Experts of a small language model: 65.6M parameters, a shared expert of 192 neurons.
Below are experts of layer 2 (counted from 0) of a mixture-of-experts language model. Rows are named router (the router's row for the expert), down (a neuron's output weights, with its number) and show model dimensions 384-447. Each number is 500 + 25 x the weight over its row's rms, rounded and kept within 0 to 999. Numbers have three digits each.
After each expert's rows: "comes before" lists some tokens at least twice as common just after its tokens as in all text. This comes from a sample of Wikipedia text that the model never trained on. Tokens count by the router's weight.

# expert 8
router:460482506523499497533521501469500461505509544498502502520523470507519459461465487487511519463515477484555477511523473516526466455549485508523496496518513482536518513515507486513527530502536533
down0:517484440481505497473536481537474517455506482552519492466476530501505488556478501503476523503494573503497496479493500508549523525495515477484513492457482548458480435488544448491524498481523491
down1:507528497524502507504521497487466485524477532513513534523492487518486524481508516478481517519468515492522524478468523516476490518491491490549519464483519516481462521450505505469463531533535475
down2:510502528527461457476521449490440530495473485542509518475506534459520507497484514475483489512520474508494492511458476507486533505498499514566463504472474500493466521516500519462551519482492484
down3:474496526497519480557513515499465527535495476510525515517522542506495473539499448523504490555461527499455437509547521485508527517511528524465539488527465566518491525519489490478502517516493522
down4:502552535486514517515468496563481491522531482506511500491443459509547516539474484491518502516520464476536491508489520526512499485504543514457468484480510523469525517478481509493470512536539514
down5:492421478510461483556490508547544502494441531523521535512506480504508511502458521512462484510460517523467510540486553510442494518541500486523497492570500506554541534525518496501497518514499477
down6:547477487470508498474482487512513506509524483487515514480446436557511489465518558452526527492503465495455526486464455524522497500507478478524484536477525516470445487522502490495532515506489487
down7:500514546513520484521453534511497486496510535502470517496484531525513553505523531505492527476512545488518425497481505509500520519500485456500491505513516494503469502521480500476517464510474490
down8:515516506500499527481506508474504496518482510477503513512492456523507521494488479464506444511470500512524483518467505528477480506502498539503457519458493478481488500489512486478519515532522513
down9:503491507488489549464513487538514542484487531463559483532511517460505509512484516511525498570541491465511481492516467499519542485498511487509491475521544489492538497525489487487488491521489489
down10:494479499534486452496453484459503468487513531493470496523521466512497471541483514486499484472531513495497517469480480485507491500489499474469499513541473527485533518506500473470494528488500506
down11:478477534505505528482523475499516566528462509502485492515499479461473514502486492534530532495453483511512524523492479477504570532526517505492508557515452529516456475492476480471467513498477446
down12:513472513491494511487476432517476483529533458482479485538530510530521515499528518484496468519460484487530509471521532479480525494477490547500518507487513523491495494465488516558500511495513520
down13:502533500470505490530465483525504508499517536493502513464461508533515557492522466534488533488498515498513516519508463469499523530493426472478509511519493512507466514475519497486418501494537485
down14:458513508446467500513470452509497504476488491541490472462512485506490520523512501477514473496501521537509514490516487521528501470502508475449551494506485480505474481480508509521506469528506479
comes before: " |", ".", ")", "–", "%", ";"

# expert 5
router:496518483478495470506471490476468524481498503539487529516491503499524548510499489495501531519510485563515491493490499521522470496498472487537516500473538448474532487479499486512507521565490498
down0:538519526467540514483511502480487500485479504510518506481506485511488523512528501504535545497471500492445466488495485513514485510462531526500542530510491500478475488515510510514546466544489443
down1:466510478514530479497539483455498512541513516489504538514478489488492526504505519511492475512493500488498523459475473506471528519516474495506461487495453474488517475500484518506493512524481497
down2:504484468458525517545501504485520528500515506547530467460527522526492511509462544507506511528523502530462511483524484483532513472484480498489474520515506501497540456489511456488468503470485467
down3:468497506521456470481480530531513495531498517534488476504488460507477521468508508511476493457501561510517500545486514559497524541487491533492503517437531502479478479540464549521484496524510425
down4:516513503495497529476522509509503506538458438533488503469495495508525515476483470493535497547483522503482469550532487492557495482479469482489557543501512444481479489525482534538552498503570516
down5:527524535514519507517485475475500418461470524514509453488493532545487485461522486534477529468532514498523507511470470519471510466499523493516523506537486475468493497500478533500468509442541517
down6:530516479500532482515504483549479468466496484483503489509502497509457479487489511477485484496480519491502502495529489529534481535458486480520535482495496493524468546543491497484496468470461512
down7:490515495513561505489535499497476502508525492510494489514459512493505472492512505534460491495517498478443475499544448515511437533464506534504532526538497485527488529493481503479508486510483481
down8:539464499498477530493487536477504529537466480541496502500414462518499485488499532505514465487487484558477473495497504529503490530500536535471460495471530455451503463519482519449496445502481544
down9:515483480491510542518511479530520509529505514497498498488474535535533534478499493532508506500500526466561472467506519479474504499490505535531509507504468494500515497490477505508501510529490481
down10:475510493494516485532440485508507505482472491460522547458532479488489472516502527496502465469467483514503509467482521484533500482505532490492502518490469501479483555574483532471456476461538482
down11:542459486481518504492505491538516487516438455516504458487519490532530503504485504516541538502511507509503486463519493506554580521493503474523525519467508450491482468478495504513492518488457545
down12:464442457491530516481519482539534515472485540526462511549502508488508507513476456537516505464481499515524435552512532498521487502499513502472528503504491523494567495506490456534493497433498502
down13:467503524532521483502497545508459501518472499476490499532500543517470505487496511503549486499494463487499527487477486508497507535467514492491486489495509542532473511495510504518489490469509490
down14:467460485494488504522458485489469519542469521525488483530496543539503480498514443546475500508477448520504447492528542494517549504528477514539537530491522476569492518438533524503481507528481522
comes before: " the", " a", " to", " his", " that", " he"

# expert 12
router:506442491468505516470473521505522490524498489498529498476497489511485506544513485523513458479472520525488471531491470504487481489496502504507542515556504503487488501497472514465497449437512537
down0:511528515497482474533493507528463539509500486478496500509506529519549498463470469545505503507505505488507497495483507507491487463541494529471477528510524473521505537479481527533514515530528500
down1:503489510556470540507487458515501491547488487484473501432484451519480496517460548456520516520545508470504493475519554464523449480502485459507488499462509541509467499544514487517494549510500527
down2:491474480517486489458476547524505487523506496531485505474495489471512523525529481503497468495438486536523523538496506479496512493454504484462490480479493502498468509536551534524505525508530537
down3:498472508500494483482525479463513479500519511518521535464507489459512516450476517535454503504510469470494521482508504510474464481533537519449480487478550475492520493468473503502506497539489472
down4:533486473500486495513477502462504479547506498474532505528492500515475522455490531477506504526520457481556490485504503486488449498489478535518521516512488458472461503506474447473525476512458548
down5:465544489444532544478533501470523506538508440508494507507533494547495475457540518490471444526488523509470484495476477515523483461505502468498487507461473472511485511486473495429553489502479499
down6:507477538485594530485491500535469514500465459548505502476500465497515504490523496523537523472485458507489487477475500445519495500513502484535507448450497462515476490497516577494429526450488454
down7:452532535505509502496545561493528476549478490506506477489500484507511554489516519529483512476520469487461465479464487481500512467487524522487507478479480487506512486484504478530507508492519477
down8:501521478533512499505466526523471541481489472505498468561524489450464506477502525531485484476498483501496464482511477461489496498468522511480533426473503496504529539494512505493545525468487495
down9:498500515536478494445549500497520486504466492526514483483496512507489491492546510488489473508496494500534491544522506496478478504536484470487450541490508468533537520495504534506507529490545488
down10:509474496482501507526537481489476506493546486493482471472468499516533472481485517506463496514491505488517539459509512553505496511531449518498474508465512531527502487488541527473507481475497490
down11:545491475529494481516491472482497516517525496462483510505473511515513518496525523525484470474533527481534496529504481470511491503509541473501481541454466533501499472522466558495515503544511510
down12:479525539523504464475502519488466432529510512490518468526490504497473501492477466485470462511487531544491530490482506531536525500485501507504498510435497453532473553526512525507511522517491495
down13:516489498511497538528534532473481490525498475500483481481539478491517507509492488550524490508504487487490461514503483505506539492519470479471490541533514488526474519493473488518509493546501458
down14:479517504498506480531494535493477500513471487498480486453499482516487474511489501496495452481522496487504524511473525495496496487488525528522516508494485517489468535517390503538459484491519486
comes before: " |", ":", "–", ";", " by", "ed"

# expert 14
router:475515555502592529486513510505536528505482513505488516489523487510515528545509518525482494535471452500466486473498511486501495527480483499512516499498546549512496506478460491489471512460510508
down0:542481486486495506452509498461514536481499516496486468466449497489501518483504441547455501474485539478486496516535538495482554513463491557475478480527519494523501445474485488470481455495506502
down1:494503516494546442449501508534527504508487485514467502479502475502519464539492521500497496494516532480492497463498471494467500507510447507456507520471533501542493507436497447502480468448528486
down2:467527515488504518463499494493486501526515507534492567516532529486521551483495507483518532541468534459501467454537483478464496519540515501501499532536484501488518486512464522513482516518490472
down3:542548459526502510497503467496501512493474488512446513522510493539496463501497483498477526499474486518461533507460514507494510512495522531527509501509485480482520456491477507515484555533509470
down4:502485471500557524465454456505496551493504484495506504496514534430506499474476517449479498528476470498461464455475494518525497498487491510463529516493504479495466518534487511478492518519473497
down5:502504520531460480533486495488502502498463488455517465479541466517474492500513534498537488510518514497509509543444567508478502531504505511525455470537459457471509485517511515497489493544492482
down6:515498552560500522503516500513485517519511454526447493510546432516507496535490493497508494522489457481528484533538557499486464501485471535481536556492531509528544494499512500531455488476513479
down7:500513515524502454461493482478516503494498518500514528477477521460443493519493544509501490464511481494532567527463491493505504481463511532481479539517552478499497554490473482471507472469446488
down8:527475493497506455518472559559557491531517489513513478485525463465465513490508469518488511549518501530485507486493493506466497481500506485475477533533516485480490525522493514494525501508503494
down9:432509495484453481514506508502510491519490540514504507445503470523475470466503531500490512485503457491521518490505460515488521462473509486522526465517486534492523507456494467487509514489531461
down10:502523531478472566471534492478483508524471492529530485516514526558507498475487511548511516483497488499508508494477527531491518513527501547456470492502472522517495536536486471472522491494533495
down11:501477493502510479514454485426516504485499501494523472457504530508493496476524465498509447542495492506479505486512514536469484523518495517468485499475514488520485456479495480529523515447495534
down12:439542491525516531467447512515508480456492508463494492482469499534530523499484499510498494482503525466481540447522469465495495555488493510556515524483482512510455532472534527501482531469516531
down13:485483469535492481530484480512508480506459498492488503467521479500504478535463551481513495475495497522546493499508537504480513470472506525494542486529503478453499481559543508531479503475476494
down14:503508521523504489474485496469469533512526538515472507475468513498498555495515506461481529491518493493500501471482529501511498491438491508500476550504470492437516523530495535528510485478501480
comes before: ",", ".", " of", " in", "=", " ("

# expert 4
router:491448490520459491474501544502491514490458502495483481488496528472437480555481484496503507509492541465550524535527518511491514486496515500493533515503470527532499556574511492496533525489503512
down0:446486513495499474571514521461485542550474481469493472501478488514485516486491507485481467473519516499526455465517536504473467476503462527499451486547499529527543515483447476460468533474510516
down1:481495497478494507468502468504504449505481496507505514489468482498452534504490521489433512504487519474531505509499508428523490480488517490536495485473519520502459505516541506513510489466501496
down2:528517492490456498483486502494516489516448491453483483496510507496472560493502506520474498441495508503508474567514531507496509541478512531509427503521490496471504516501518568467488503496477486
down3:520503512472459525464474495493485489490494488511480492520535508518526482474493496529513494500488449479525506437513471466504496477498482498510503484545525519535501526460497525507479507488479494
down4:543484555483491510449484507473497501464506480484525463497500491487516506467476519493469503507526484491491518528531512496506525517502516495477482519548528484503502515519491493482518510492532518
down5:483511538489525508468478473488468506469496528483493565512438442478494502492533510526521481528511514494493495445530503513519517528479495495492520511486496454446538493507452531484484451537533486
down6:521478472541494506505525489526507475518470523479506491502478468521523504482439534489493472530469529490475505495521503515515468507474489510525465484503469485508473534462495475530501520475502495
down7:509504472551504540494499521523505503524467497507547465517476526458494509516526497481524508531516477517512501500544483497504501469514503530488456488506570510492521521513507492482507488535529479
down8:488513473494455492475497514505494524472446470518466524517529514492479521455496508500485492557524497521514510472487469476481488507552478522518505491534517501523500512512536474526481485501484553
down9:516479534521408513533515554480490457493523496477514477514470484549526525487520500554500519502515519476517514500538476464510471518502480508475493471476484533542535469506468510512464550511474462
down10:535489505491497454516475519521521420476533548496481498460508511516511493529468527492492490521499508539496506557534489524491503498477491500476464493479514487504504492510511499507515505461460465
down11:491472524505471509525536490484540493511498552502451504517519503515515532495520495524566477519482487527497469480488511544540489504523518497459495505464476485507476467506475509519433511507528500
down12:509513498476517466508493489530503503498497489487499511491537512554551536513508500500512469493496497493534478487459493514520493492495486459484488460577538495464520506496503512512496514514472492
down13:486508482477465516509506505524540538522499502485501499513467521489517506475528515481492501523521497508506488469488473491515505535517493498493468469500533516525473540495548492511529495529505487
down14:523470438443448495488498524517502445469525478466492502514486531501498516490495515510486520509476490509539513504492515538486523435521523537475475491502478510474499502512480508533509484488474512
comes before: "-", "|", "The", "In", "M", " Pu"

# expert 15
router:481548486469502496535493471457476525542519498508536465495448530488486506482528467503524490524518522499509518463514553512490474486482503488491523495513485462499501503503540469491527487494505504
down0:457505544545487511506508478493483490499467516487556468529501548502512492528536527543437517496514465528461495542536506531479516515548458507484508497526522501509489507493513468515483507498523552
down1:514507487488481456499466494539504428471558546499488524478508505498486490514502523474437500474520478487501502514505446477524544493533528495478551497486483530543511495490476539507491525492527499
down2:471513482550525520540452460517484488517484543527502505501497473538469493476491507475483550499484477509472489511540534483478519480515487521535504521525506503456518517498499482546504515482541464
down3:500547461479509515468490529479517515509546498500516515487528511513536495453524491527508506471504525507469503536512470475474490528507529499529483533466459488505507494511488476480466443507482498
down4:498506514502478522514447499500502540462512518499539566527501550465515520505520497513462509497501472496466489512513549493466512507493527455507481517506506497556499488508494507446490532515518496
down5:472512516459520466499527487479502513502465466524490481500494498502529474495474516507533530516475531460526479505491510512475536474477496491471510483507517515489503509483469542493432517449549584
down6:488513526491465471492539494477509486508519485504504490528500506538530525455530525508462543483540488529498517507496515490491474487516516549533520525453494484465502487515540474490526451474485494
down7:496467514492525498505527476506476509499520492511480509547492500511555501486501496515512483451457507450505489501469496457519483478520474438504528451511452527502514544461509481521493490458478518
down8:519444505551480493468517455509481525489492483465468503486481495504462472498463515508515466572504487515507509527507485455520499490515466495517495542498532491517524507526529516507519488516505463
down9:483500488500518482457538516502520518526504500524532479527492494500519486471513494476482484480472499509474497472464457506485534540522511505541482498495536493485481522499471485482477470524466486
down10:478492555518510502463486492487478497444519506499548505490518474481549517473496526480471463477485473493510512481486500497526453512487501523519454541492504528518526502474489456484517472508516521
down11:501545529525505448528443472492470477513504477533486501533537504523539463529480548489530493511525500514543489490500471511515497496535511498536463450485522483488486522505551505530543501485483486
down12:517488506512532504507502474511515463529498535529417550524499508512514488466502472431496457461514537496499530535523522500527508463507519464476537497470468460512574474492492540463478506529512482
down13:466470476522475541543505492512498503527486525517495513527486473514527532487519466514524463480492520525484521477501503508503497500505491502483496530514514513483517482489519511477528532524496516
down14:511485520522496510501498517496517529452485486505497479494496482484537537509510560532496447492489455476475538519506472503500475502505560454495521512512560517520523478549523495522468507467492471
comes before: "\n", "  ", " 0", " 1", " 2", " 3"